From a checkpoint of a small mixture-of-experts model trained on Wikipedia: width 160.
Below are experts of layer 11 (counted from 0) of a mixture-of-experts language model. Rows are named router (the router's row for the expert), up (a neuron's input weights, with its number), down (a neuron's output weights, with its number) and show model dimensions 0-159. Each number is 200 + 20 x the weight over its row's rms, rounded and kept within 0 to 999.
After each expert's rows: "gets" lists some tokens that make up at least twice as much of what it gets as of all text; "comes before" lists some tokens at least twice as common just after its tokens as in all text. This comes from a sample of Wikipedia text that the model never trained on. Tokens count by the router's weight.

# expert 4
router,207,220,241,204,209,224,195,192,226,191,214,211,156,216,214,206,206,153,183,213,220,202,222,224,219,208,206,224,204,207,218,199,233,178,233,202,186,208,223,158,224,213,213,175,184,211,197,230,228,207,190,228,182,187,198,175,209,235,198,204,213,225,196,192,184,204,219,207,219,223,182,225,208,203,206,187,208,213,154,205,229,202,165,184,199,212,204,205,172,192,198,165,219,195,164,236,206,225,195,168,213,170,209,212,192,158,205,177,206,170,217,238,168,178,205,224,180,191,218,228,215,200,212,213,236,179,236,182,204,186,223,206,207,203,185,218,208,206,197,247,161,199,215,174,187,220,204,203,212,192,210,233,225,190,194,209,188,185,225,174
up3,229,217,175,172,197,206,196,193,202,171,171,164,224,216,185,241,196,179,167,202,207,199,167,176,186,223,207,179,203,192,214,214,211,200,208,213,204,203,189,177,157,172,215,184,203,187,177,189,195,208,187,190,196,186,174,200,183,185,217,188,193,192,185,190,191,215,226,194,199,197,201,196,198,214,141,195,168,212,239,189,219,196,231,192,180,154,225,176,166,224,206,203,200,204,184,240,165,243,173,200,236,175,178,191,192,204,188,187,190,218,212,181,171,200,227,224,194,209,219,210,155,165,183,206,210,202,221,199,200,196,226,184,205,164,176,197,206,215,186,183,187,187,222,211,183,161,218,177,195,181,186,201,213,205,172,199,217,195,224,249
down3,173,216,196,198,188,161,206,194,196,187,191,192,225,177,191,201,211,172,208,207,218,173,195,219,205,178,203,217,206,211,216,160,226,227,261,199,191,195,230,184,192,201,189,198,175,178,239,202,225,200,197,201,151,239,235,173,174,208,187,169,246,195,194,180,204,181,202,197,182,222,197,242,212,216,239,199,201,243,193,192,185,202,237,187,172,189,162,221,210,226,210,184,257,194,175,203,242,201,183,203,197,197,201,200,177,205,198,222,192,200,218,203,178,169,199,191,195,208,159,184,199,205,206,194,243,219,204,181,175,205,206,191,187,190,176,175,206,224,211,181,225,191,215,227,193,187,179,199,219,186,204,185,189,211,199,208,216,172,212,206
gets: ".", " (", "–", ",", " 1", " 3"
comes before: ".", "–", "3", "4", "5", "0"

# expert 14
router,154,202,192,178,234,230,201,201,188,220,218,204,211,231,206,168,220,166,160,190,223,218,219,204,215,189,178,204,212,212,226,173,189,182,191,199,209,209,208,216,181,168,187,166,182,214,205,203,194,197,176,231,191,193,197,246,186,213,204,256,182,178,194,196,175,199,195,189,175,207,194,218,208,224,164,178,203,212,195,173,223,210,207,172,182,225,219,179,166,190,188,219,205,188,183,236,199,254,187,219,203,205,202,202,187,187,172,188,216,191,221,231,191,184,228,180,223,162,222,191,216,193,211,188,219,206,176,220,218,214,206,211,169,219,217,215,215,215,204,208,137,157,196,188,218,183,202,204,198,216,216,186,220,198,188,227,179,192,214,187
up6,184,171,219,202,210,206,204,221,208,204,200,221,161,194,194,219,185,212,213,194,197,245,218,148,214,173,194,187,210,196,219,210,245,178,165,187,192,197,198,226,164,194,205,181,226,176,182,199,179,227,206,214,212,174,210,173,171,216,230,182,199,206,220,222,156,187,205,219,186,164,207,261,187,210,213,209,226,194,199,237,196,177,230,193,210,210,150,192,202,218,189,189,196,196,232,205,184,185,177,191,207,221,212,201,218,200,185,227,219,175,232,192,185,232,185,213,209,201,192,214,207,196,242,199,184,191,222,187,205,200,198,205,214,171,240,194,190,193,188,193,189,171,219,196,200,159,203,201,213,162,191,207,211,229,236,196,188,169,177,201
down6,188,203,203,214,204,206,184,186,217,189,232,195,179,194,179,185,184,182,193,210,199,241,185,190,208,187,197,190,220,213,254,222,215,194,191,199,210,219,264,203,186,187,215,199,224,182,193,200,184,222,230,216,190,217,216,211,195,229,211,195,191,223,193,243,176,186,178,207,181,205,223,214,221,158,217,189,183,181,152,194,170,226,209,189,230,226,193,208,170,186,175,195,190,237,239,228,197,216,185,231,235,226,185,217,225,186,197,194,184,174,211,176,194,233,244,205,181,208,182,182,196,171,230,213,234,210,167,165,209,192,187,197,191,217,222,196,218,194,168,184,206,166,191,211,211,208,221,219,206,191,178,170,203,178,203,187,203,190,198,191
gets: " |", " 0", " ", " —", ")", " 1"
comes before: " |", " 0", " —", " 1", "%", " 2"

# expert 58
router,223,192,179,165,203,190,176,171,229,178,217,220,163,238,216,188,237,233,205,201,193,195,186,185,222,195,183,201,168,215,202,221,214,218,202,164,229,184,174,204,171,209,165,224,163,200,211,205,203,187,188,217,199,194,213,215,220,224,207,205,195,180,204,205,191,200,167,222,171,190,210,195,202,206,193,222,214,167,171,224,197,168,199,221,227,243,229,204,217,171,226,171,198,188,170,185,211,174,178,208,206,212,197,222,170,229,197,212,204,193,186,188,174,178,202,212,201,174,194,212,192,203,162,175,144,176,184,239,218,188,222,195,184,208,228,213,198,180,214,193,199,201,195,223,187,179,239,210,218,180,216,186,210,213,183,201,168,193,180,165
up0,260,199,231,210,198,204,225,178,195,185,167,214,174,197,204,193,193,231,190,182,197,222,176,205,171,188,187,193,212,218,183,191,177,210,170,231,194,210,207,227,192,176,206,193,175,180,228,206,187,225,225,232,197,205,213,212,170,192,227,218,165,207,221,185,195,249,194,170,189,212,210,215,187,194,190,183,191,220,208,174,197,153,228,207,197,203,199,202,205,190,212,216,174,184,198,218,221,203,200,197,169,144,221,207,185,208,213,195,157,187,182,162,214,205,175,193,203,153,193,180,216,210,185,201,176,212,217,211,208,191,199,148,211,204,217,214,213,186,183,205,206,188,194,195,186,203,199,180,162,185,198,245,203,225,203,160,181,171,230,208
down0,219,216,182,169,223,207,214,214,203,212,194,204,215,243,196,196,220,188,176,187,229,198,186,189,156,203,230,193,174,239,164,214,198,183,230,218,209,182,182,216,198,180,201,212,215,243,168,209,165,215,194,188,206,212,201,191,202,246,224,188,205,216,203,175,176,195,195,163,206,192,187,233,212,220,192,201,248,191,185,190,234,188,188,222,181,201,190,203,213,239,228,202,223,193,210,223,183,177,175,228,204,205,208,165,201,191,227,231,146,186,203,182,215,195,196,204,205,217,212,224,228,224,231,206,195,204,217,216,204,209,186,207,213,229,223,193,195,239,178,231,180,206,180,187,188,233,197,168,211,223,168,209,208,233,202,231,203,187,197,199
gets: " of", ",", " the", " in", ":", " de"
comes before: " the", ":", " of", " birth", " United", " New"

# expert 28
router,207,168,212,158,230,237,187,208,174,218,201,188,196,195,200,173,171,181,202,204,197,190,191,189,225,212,191,229,200,195,237,170,192,181,244,200,190,161,229,166,202,213,172,163,194,210,212,197,197,202,195,185,191,166,182,171,223,239,189,214,205,234,216,191,211,206,200,207,189,199,199,244,193,182,201,202,241,162,175,189,213,214,234,193,191,212,206,191,202,189,193,181,205,197,188,214,212,184,175,215,233,215,219,194,206,209,184,166,186,193,238,221,173,217,156,188,186,198,221,194,231,189,196,233,192,227,181,176,204,248,218,183,201,188,181,194,221,215,181,230,167,192,209,193,184,208,224,215,212,194,212,256,196,212,188,191,207,205,176,204
up3,208,224,228,206,200,199,180,196,190,197,187,195,206,147,219,185,222,237,208,210,188,211,187,179,203,179,181,222,175,221,174,214,187,230,196,205,213,199,173,198,169,213,210,200,192,193,220,215,204,206,186,214,205,196,161,174,180,212,223,163,206,212,177,175,232,241,193,200,189,188,181,213,239,202,176,166,218,169,208,230,210,211,181,203,193,186,242,155,160,183,196,219,192,240,235,222,175,167,223,197,195,223,212,207,196,201,205,223,199,232,209,193,186,212,164,182,208,223,228,167,194,171,212,233,227,190,214,193,203,179,206,204,208,195,206,232,156,196,231,232,184,210,203,182,211,223,172,217,192,167,218,199,175,200,199,196,193,199,213,203
down3,186,160,213,208,208,208,209,182,216,184,187,185,182,207,189,235,196,164,183,206,191,175,218,226,189,155,215,217,214,211,187,215,195,175,175,211,186,215,167,199,170,196,179,178,198,188,201,187,204,166,188,205,208,219,192,217,220,182,174,177,237,191,220,203,180,198,245,188,186,205,216,175,196,195,236,230,198,191,171,163,216,207,203,206,199,193,194,207,197,247,160,179,172,211,235,176,212,249,213,207,202,196,204,221,186,155,169,198,176,191,193,189,253,207,194,222,228,202,209,201,194,225,160,197,212,219,189,213,197,182,192,191,198,172,181,165,205,215,231,202,211,224,192,210,210,197,148,169,215,187,185,207,189,189,197,210,208,206,166,196
gets: "00", ":", "1", " 1", " 2", "2"
comes before: " |", ":", "–", ".", "00", " pm"

# expert 2
router,182,210,183,219,193,212,204,195,188,199,192,211,218,244,222,175,209,185,201,192,196,215,224,192,239,175,177,223,186,204,198,197,233,190,196,208,183,209,217,211,217,180,210,192,203,203,191,224,204,181,179,218,173,188,197,224,204,210,200,198,194,171,194,179,210,203,224,201,165,215,171,231,204,253,189,230,178,213,193,185,218,200,209,153,172,198,201,220,190,181,198,201,198,187,188,204,202,235,190,214,189,150,201,210,195,174,178,229,226,179,202,257,231,180,185,204,190,228,246,244,204,239,215,238,180,189,183,199,217,167,182,194,191,181,217,191,248,207,164,224,171,172,211,182,198,193,197,198,236,195,179,213,185,198,201,217,221,193,194,183
up3,196,188,196,183,190,206,234,221,224,209,209,177,205,205,213,195,195,191,196,220,185,239,186,205,197,181,169,189,197,204,188,179,212,208,190,197,192,180,258,202,219,207,199,218,220,222,176,215,201,171,208,206,225,233,173,231,161,194,238,168,190,200,223,217,205,178,186,204,188,198,212,238,235,196,224,196,194,190,204,198,172,215,192,187,205,215,204,213,237,206,198,204,167,209,182,203,174,182,211,176,184,213,182,188,215,217,205,219,155,216,182,234,218,194,225,210,214,202,229,192,211,197,197,198,177,187,228,200,217,153,201,254,193,154,185,181,208,183,171,177,191,220,175,237,193,193,215,183,153,192,189,234,224,190,208,193,194,206,232,166
down3,188,190,216,210,231,189,191,214,186,182,196,189,182,208,194,182,180,142,208,196,206,228,186,216,208,208,197,186,184,196,178,207,205,213,189,185,177,211,211,225,215,174,184,203,184,189,204,246,191,214,194,175,194,184,209,199,204,228,199,205,232,232,177,153,184,216,197,222,158,183,227,191,187,194,198,179,164,188,191,188,218,202,198,169,200,199,170,220,155,157,192,216,179,192,192,168,195,212,209,236,201,204,252,198,170,196,226,222,209,198,197,192,192,209,200,190,185,228,251,190,188,215,195,159,193,164,212,238,228,189,174,208,191,193,173,173,182,220,160,198,166,188,231,200,217,188,213,221,226,190,232,202,214,191,217,199,191,182,208,187
gets: " |", "–", ";", ":", " /", " 6"
comes before: " 0", " 1", " 2", " 3", " 6", "–"

# expert 46
router,197,208,187,231,204,200,205,222,190,160,167,228,212,213,211,203,218,182,223,217,195,201,208,195,197,175,191,229,234,155,197,188,184,194,162,223,213,196,208,192,222,203,205,179,187,176,206,221,174,185,217,191,240,173,173,198,178,205,177,196,198,183,196,168,196,175,181,214,181,186,204,211,218,168,152,201,178,221,211,199,187,242,192,177,186,161,200,189,208,201,232,203,236,211,187,219,232,210,179,223,212,175,220,209,185,187,177,164,198,181,225,237,176,219,206,195,230,187,236,167,208,201,235,228,178,179,197,223,170,218,208,218,165,209,187,205,223,212,180,200,198,193,197,197,205,170,224,226,227,192,204,154,212,188,193,175,203,207,205,193
up3,199,190,204,217,214,213,206,223,212,197,206,226,200,165,166,228,214,211,200,199,170,176,175,178,236,220,218,216,185,182,188,203,185,197,197,236,197,161,212,198,227,213,194,202,196,196,206,191,194,198,188,216,203,186,191,197,195,210,208,172,198,263,216,208,195,227,185,174,204,174,212,217,188,190,176,187,187,163,244,212,204,227,175,172,205,210,190,199,164,205,205,222,179,169,219,196,171,190,196,215,211,161,212,239,181,194,197,196,224,199,202,170,216,227,264,221,186,199,179,205,210,203,183,199,211,229,217,194,212,195,168,187,210,196,222,204,195,148,177,182,223,151,188,181,159,201,190,208,196,229,222,202,203,215,233,189,183,216,210,221
down3,199,176,213,182,214,211,204,180,205,208,212,178,205,190,188,217,222,176,207,190,204,188,204,154,188,225,211,214,190,226,212,200,173,212,220,164,185,169,182,210,192,192,188,172,208,174,199,171,191,172,181,201,208,207,210,144,173,191,229,168,192,207,170,184,215,195,208,196,217,227,172,196,205,193,144,223,189,239,212,207,201,194,205,206,187,187,180,170,130,229,198,196,213,196,184,204,194,216,177,234,220,211,181,162,205,216,182,186,183,179,180,241,192,183,190,193,211,212,211,205,208,188,183,173,218,197,212,203,207,188,235,217,231,206,177,239,218,209,199,195,182,189,205,184,231,190,199,185,220,240,195,226,225,195,187,217,199,245,219,180
gets: " |", " ", "|", ";", " Nominated", "    "
comes before: " ", " |", "\n", " Nominated", " Turnout", " Swing"

# expert 43
router,243,175,172,163,167,218,191,217,248,185,184,197,199,227,187,180,176,188,220,232,232,200,211,176,197,198,195,190,215,223,210,201,178,202,200,184,190,198,186,171,195,168,186,212,166,181,241,192,222,188,183,215,194,201,175,194,200,196,186,195,204,180,208,203,216,195,207,225,218,209,198,187,232,200,197,201,175,198,179,185,210,217,197,205,223,224,205,191,195,189,160,160,173,164,189,208,201,197,188,184,211,182,173,236,243,202,197,185,217,205,220,204,242,241,222,196,210,203,186,228,206,225,175,167,188,192,184,198,212,169,251,194,174,200,226,155,164,220,184,202,193,194,169,230,194,207,201,199,189,180,216,176,176,182,197,221,168,191,190,195
up1,165,175,205,213,205,207,204,158,204,209,193,220,181,171,204,194,196,183,242,217,191,199,220,172,229,244,214,226,221,185,206,194,188,203,179,224,214,199,167,160,200,207,202,205,200,229,220,180,220,242,250,179,221,213,228,206,206,189,204,212,205,182,192,180,232,215,214,203,225,224,226,163,183,205,201,244,147,165,186,187,170,196,197,177,168,175,196,193,205,188,168,241,185,207,227,188,201,177,209,202,194,190,199,190,188,209,190,216,212,197,194,185,200,227,167,187,207,210,208,197,193,187,228,233,214,176,180,195,195,192,193,172,224,230,157,171,200,195,211,215,213,220,186,210,214,201,163,212,222,199,206,194,201,199,173,198,205,191,211,233
down1,208,215,220,184,242,212,211,235,194,208,158,200,259,215,198,221,208,236,204,206,172,190,242,240,210,205,191,225,190,231,205,190,218,170,179,222,196,195,187,204,212,196,196,177,219,205,175,201,174,200,211,232,195,191,223,217,188,223,218,208,193,217,192,206,169,218,181,192,166,170,209,199,183,204,179,228,193,198,215,204,184,229,199,183,213,172,216,141,224,237,181,202,209,193,196,241,216,211,229,209,195,174,171,190,187,242,217,218,222,186,211,202,184,148,182,235,200,210,214,199,203,210,202,162,183,218,202,172,174,197,210,221,201,194,204,222,190,199,205,217,176,192,202,215,219,193,186,208,215,187,188,210,182,230,164,190,189,211,181,180
gets: "″", "′", "°", " |", " R", " Gr"
comes before: "″", "N", ":", "|", "W", "E"

# expert 5
router,187,178,259,216,184,185,191,216,200,192,207,207,220,221,204,195,197,222,171,225,200,224,179,202,219,208,170,157,235,167,212,207,176,211,224,208,186,215,191,207,192,220,190,204,201,182,205,196,234,188,202,206,226,188,197,188,178,209,199,186,199,164,233,200,227,199,198,204,207,204,192,211,195,178,215,226,192,217,189,216,216,190,210,186,205,205,196,203,193,193,233,184,196,187,203,214,171,262,182,221,192,196,206,217,229,180,174,141,201,177,213,183,194,192,198,198,178,197,185,200,230,167,222,175,209,220,234,181,207,281,187,188,201,243,203,166,217,221,202,206,184,184,198,207,194,176,231,202,227,199,188,215,161,192,221,204,229,211,204,207
up3,184,196,196,207,176,197,219,207,202,220,172,160,168,208,191,188,188,188,206,186,197,204,215,200,216,210,227,201,200,181,183,234,208,224,180,263,207,235,219,216,182,234,180,215,207,229,205,233,223,215,158,197,206,207,174,202,209,166,174,185,185,164,216,185,230,184,177,234,227,167,182,217,210,190,222,216,227,219,206,220,206,177,256,206,204,208,190,205,192,215,208,211,243,199,232,184,221,194,186,200,214,178,192,188,191,203,167,210,180,196,202,236,179,237,179,206,168,214,172,234,179,178,226,202,184,161,195,197,202,229,198,239,206,205,190,203,204,216,200,202,209,199,190,205,214,226,181,202,214,214,205,217,203,211,224,207,220,165,212,216
down3,223,160,199,196,240,204,230,226,210,183,214,167,213,234,194,206,228,220,208,187,192,206,225,179,169,156,222,204,203,191,191,209,208,203,206,225,168,207,222,242,184,194,172,199,182,166,226,221,224,199,192,187,218,197,199,179,220,184,220,222,230,193,215,177,188,196,217,184,213,198,207,193,213,157,177,180,190,177,171,222,207,206,192,208,187,210,186,191,203,205,191,230,186,202,218,205,149,215,173,185,207,201,196,244,202,236,201,186,177,187,192,221,219,170,210,204,192,185,213,173,195,170,184,163,213,230,197,198,171,176,196,195,192,217,242,189,252,206,208,216,179,186,180,222,184,185,191,228,210,188,167,215,217,187,175,195,237,216,202,193
gets: "\n", ".", "==", ").", "===", " =="
comes before: "\n", " The", "==", "The", " He", " In"

# expert 29
router,199,202,219,159,194,191,187,212,180,187,190,183,215,205,199,193,242,214,199,208,214,256,225,182,211,214,193,232,191,191,207,203,202,202,232,196,226,202,200,179,144,204,201,180,176,182,175,221,193,181,194,187,232,193,200,181,210,243,222,205,214,214,192,197,209,172,210,191,170,214,191,229,197,182,165,203,216,171,213,235,222,157,231,208,192,176,208,200,191,213,173,208,223,235,184,194,208,179,170,176,194,183,173,134,219,198,188,207,213,230,186,175,196,157,159,188,204,181,192,224,214,181,220,208,214,180,173,181,186,179,220,200,217,208,223,213,200,191,213,214,155,183,218,209,190,198,222,191,206,195,170,196,206,206,170,210,206,208,195,200
up1,206,200,181,193,216,194,231,207,196,181,197,193,203,206,192,178,199,204,221,225,201,206,163,224,203,187,189,236,148,196,231,165,236,191,186,245,201,209,210,224,184,184,222,211,178,198,205,189,198,203,183,213,209,213,193,196,231,201,145,216,194,176,223,200,195,213,209,222,161,173,229,190,232,205,210,240,168,176,244,193,210,180,178,224,200,220,151,196,231,212,228,190,185,225,201,208,215,212,205,192,215,179,178,191,207,169,194,181,214,228,190,149,196,225,203,222,212,189,197,211,166,223,218,195,182,197,183,192,181,188,199,245,193,218,183,226,199,208,212,177,186,213,200,195,216,155,214,172,229,209,199,201,211,206,177,215,190,184,188,190
down1,180,198,207,229,210,196,186,178,186,224,223,195,239,209,234,203,167,186,214,212,192,185,178,210,203,178,214,242,190,191,181,153,201,221,204,201,233,231,211,234,174,189,183,196,228,225,171,169,182,222,189,177,170,232,198,191,190,207,191,211,212,177,205,182,205,209,162,191,192,187,181,204,201,184,204,223,164,223,213,203,203,197,176,221,173,185,181,179,244,222,188,203,235,179,223,182,179,205,214,214,198,209,217,208,195,208,155,206,223,192,217,237,202,229,213,183,203,209,247,174,201,179,189,163,185,202,230,239,203,194,206,191,193,183,187,167,220,177,186,221,233,203,203,170,198,200,178,209,165,212,197,216,191,185,191,181,196,165,184,205
gets: ",", " New", "a", " York", "o", " United"
comes before: ",", " County", " University", " States", " City", " York"

# expert 60
router,198,219,151,171,171,193,156,189,199,188,197,197,197,198,175,236,207,235,176,178,207,159,147,189,210,205,189,176,167,179,213,220,193,199,192,180,205,209,175,211,206,211,173,185,203,200,193,188,223,173,214,198,148,224,190,219,231,205,185,186,176,215,213,199,189,224,204,203,205,192,180,216,197,199,187,231,218,214,175,221,227,176,174,199,213,244,201,219,194,185,205,183,200,209,212,201,237,191,170,233,194,254,190,205,175,182,169,209,189,191,177,217,180,211,198,229,194,201,198,207,199,209,225,162,173,186,213,227,180,220,185,205,204,203,233,217,196,181,220,205,195,217,201,185,161,169,215,183,223,208,209,193,209,226,170,178,200,211,225,178
up1,175,191,221,202,209,178,211,218,162,173,197,190,196,221,195,213,245,172,203,174,207,167,168,227,183,208,167,164,177,172,191,207,207,219,176,205,178,245,218,157,195,225,217,205,207,184,187,215,217,234,214,184,190,185,221,223,199,189,191,183,204,192,214,175,229,189,205,234,210,224,176,173,201,217,208,232,176,196,202,215,197,168,183,202,215,217,204,175,218,200,184,187,224,238,218,200,198,232,194,211,230,205,208,222,211,169,195,221,214,188,162,209,178,218,205,217,208,203,214,219,179,213,230,213,201,183,213,217,212,206,182,176,199,236,229,213,257,221,189,211,205,205,200,250,206,212,195,187,213,218,222,213,213,167,178,196,185,191,216,181
down1,219,204,174,183,185,214,193,170,213,212,192,230,202,203,220,175,167,272,213,233,190,215,212,183,263,189,205,203,231,188,192,225,206,176,226,178,204,167,181,227,190,200,171,200,186,206,209,214,164,162,174,195,189,217,201,172,207,210,202,208,217,215,175,215,170,187,206,203,155,201,209,187,173,202,182,185,223,186,206,199,171,213,216,189,200,171,183,225,206,203,199,208,207,173,183,218,208,177,201,192,175,206,211,175,210,241,191,212,194,210,230,206,203,202,184,179,189,203,171,203,203,173,181,235,177,195,202,173,196,163,223,223,176,189,199,218,179,209,191,159,202,185,191,184,191,217,209,193,180,214,165,197,222,238,202,193,193,168,188,224
gets: " of", " and", " with", " to", ",", " by"
comes before: " the", " a", " his", " an", " her", " their"

# expert 45
router,166,185,245,161,195,208,168,208,178,202,204,205,212,202,201,210,208,177,172,203,215,245,195,194,188,213,184,211,200,201,214,215,204,214,232,191,235,193,204,183,184,215,214,192,194,202,160,207,181,207,192,212,201,223,215,193,202,249,161,208,227,206,213,189,189,211,222,184,208,184,200,264,200,185,169,209,211,171,199,223,206,207,234,198,217,205,228,171,189,208,182,177,209,199,166,198,217,197,166,210,196,194,219,157,246,194,194,200,190,232,161,193,171,190,203,226,194,223,213,224,208,176,185,215,212,207,173,189,189,210,180,210,219,227,218,183,190,162,199,253,189,191,210,176,219,156,192,213,173,191,183,217,181,198,190,176,210,199,186,194
up2,189,175,180,186,187,210,195,157,195,159,217,204,191,196,185,216,220,217,184,197,169,220,216,215,221,186,193,198,218,198,180,196,219,192,249,222,180,181,196,170,225,245,214,202,214,191,206,233,180,190,203,204,206,204,227,225,212,166,201,204,222,194,221,193,212,165,208,203,189,199,223,193,154,207,196,213,231,203,179,174,196,208,188,222,212,195,176,185,217,185,226,210,196,173,213,215,192,230,175,204,214,204,218,190,176,207,196,224,189,183,192,217,212,242,217,222,201,229,194,274,221,199,210,186,230,242,187,215,204,192,204,212,210,191,214,201,214,231,184,229,189,197,188,158,229,209,200,186,216,174,192,243,189,216,200,190,168,163,225,204
down2,195,236,210,226,227,172,187,196,208,222,211,174,194,194,165,191,230,163,180,228,247,195,209,198,204,179,208,208,173,210,190,184,181,154,194,187,226,218,195,195,196,217,221,189,227,191,196,205,211,217,197,159,197,184,184,197,170,180,211,212,222,192,175,205,156,195,200,216,199,220,206,194,244,202,179,213,179,166,176,200,179,192,211,192,193,210,218,197,207,193,200,219,183,214,211,225,182,183,173,252,190,169,192,186,206,221,160,172,195,216,216,199,180,185,221,192,195,170,193,229,190,236,232,221,213,193,212,176,192,235,216,212,211,179,218,192,198,194,203,203,209,214,189,196,246,190,209,179,235,213,201,250,205,205,183,240,166,177,206,194
gets: ",", ")", " century", " 2019", " T", " 2012"
comes before: ",", ".", " and", " to", "–", ")"

# expert 15
router,196,201,160,216,195,212,197,210,204,186,188,203,189,229,203,178,223,199,169,194,174,222,213,163,238,168,185,206,172,180,170,208,234,223,241,188,213,223,195,175,182,226,192,224,202,205,201,215,186,198,207,177,181,200,202,201,227,164,247,208,219,201,196,165,219,212,222,197,200,227,206,222,217,228,159,184,193,188,183,221,206,185,212,172,176,210,202,210,182,194,192,204,213,173,157,230,222,210,182,182,203,177,208,215,158,197,163,211,217,185,209,250,210,163,212,199,218,212,201,225,203,201,188,199,241,189,215,193,195,176,159,218,179,209,221,202,232,208,200,219,185,174,225,187,205,173,207,179,206,181,219,211,205,174,213,202,182,199,175,169
up4,204,194,223,227,193,197,197,203,189,186,195,213,209,185,188,137,201,157,203,219,190,209,199,157,189,209,205,201,152,151,194,192,173,206,180,238,225,226,191,176,182,232,198,197,189,207,204,240,212,190,228,181,229,185,218,184,169,205,205,198,200,205,200,211,212,174,209,188,209,155,213,190,259,189,235,221,185,196,184,191,182,209,182,153,175,200,196,177,218,220,200,192,200,202,215,203,180,214,199,188,162,214,200,195,202,202,222,186,211,205,212,205,184,220,188,190,211,241,184,223,240,203,195,183,215,199,203,195,198,180,204,215,216,165,201,205,206,242,210,187,166,224,197,200,183,223,173,167,210,162,196,199,192,199,162,200,230,193,179,196
down4,202,244,179,215,184,189,181,213,184,201,207,209,220,204,215,222,176,198,214,176,191,188,218,170,185,155,175,201,208,196,180,204,201,207,219,219,196,249,201,212,248,221,189,210,241,197,193,190,203,224,223,215,200,178,197,209,196,196,187,187,186,199,230,218,224,167,184,209,206,175,236,195,191,199,165,169,241,195,196,218,172,213,230,175,173,216,183,226,191,249,200,177,198,190,198,191,197,226,203,212,216,186,185,214,203,194,188,220,235,242,208,174,169,186,193,181,217,229,192,199,176,233,209,173,172,216,215,193,184,189,178,198,243,181,178,197,200,147,213,203,204,204,205,203,205,210,211,180,186,182,191,173,200,219,217,165,184,225,179,175
gets: " |", "|", ";", "',", "N", ":"
comes before: " |", " 10", " 3", " 24", " 26", " 25"

# expert 41
router,218,218,209,171,160,224,170,172,189,175,221,235,206,202,191,223,188,248,170,193,192,196,159,159,227,195,199,192,190,193,203,206,181,212,193,164,219,198,158,188,217,189,190,210,199,176,185,185,197,175,177,224,166,182,178,201,223,189,184,197,179,200,227,207,196,212,188,225,188,168,170,223,192,201,178,197,216,214,172,250,204,192,180,194,215,232,202,176,205,162,226,159,206,177,205,176,210,187,174,209,191,199,218,192,156,187,189,203,186,201,170,190,185,219,214,237,190,218,202,198,197,200,200,202,191,172,215,205,192,199,168,236,195,203,203,182,188,236,222,174,189,211,221,198,165,176,195,192,203,183,199,200,185,222,177,192,206,211,240,168
up1,202,160,218,205,176,197,175,200,180,238,205,212,198,209,234,211,223,204,195,200,213,192,144,201,184,212,189,227,203,186,214,208,188,195,205,198,189,171,230,185,205,166,209,183,184,188,182,209,206,197,209,187,193,212,225,202,198,191,194,200,217,206,217,216,188,218,175,173,192,178,185,211,186,184,192,200,241,238,187,229,217,162,199,222,197,198,227,202,189,168,200,173,199,214,223,215,197,189,191,189,170,165,245,213,200,209,190,171,169,178,169,183,191,218,195,224,185,175,218,201,183,168,188,184,215,200,218,151,196,219,190,176,203,225,179,223,199,158,185,166,167,209,193,232,199,187,229,227,194,181,194,211,247,171,235,178,226,220,192,179
down1,198,197,200,229,177,226,233,189,211,175,201,217,191,202,201,211,176,216,198,176,230,210,216,197,252,190,169,196,208,178,205,191,186,193,186,208,205,255,194,227,205,170,173,206,204,197,198,204,207,178,196,177,195,192,211,170,234,188,190,158,202,195,223,228,206,179,241,193,210,193,216,206,192,183,184,203,197,177,205,230,207,208,220,165,205,222,208,231,201,210,183,179,196,204,173,191,182,169,212,236,236,206,199,219,164,216,163,212,172,207,204,222,173,164,185,188,211,232,186,220,173,192,180,211,170,223,191,208,222,150,204,206,175,203,212,182,226,216,188,194,203,219,189,210,228,223,188,181,191,227,212,185,195,203,204,200,188,226,236,254
gets: " in", " at", " of", " In", " from", "In"
comes before: " the", " a", " his", " 18", " this", " which"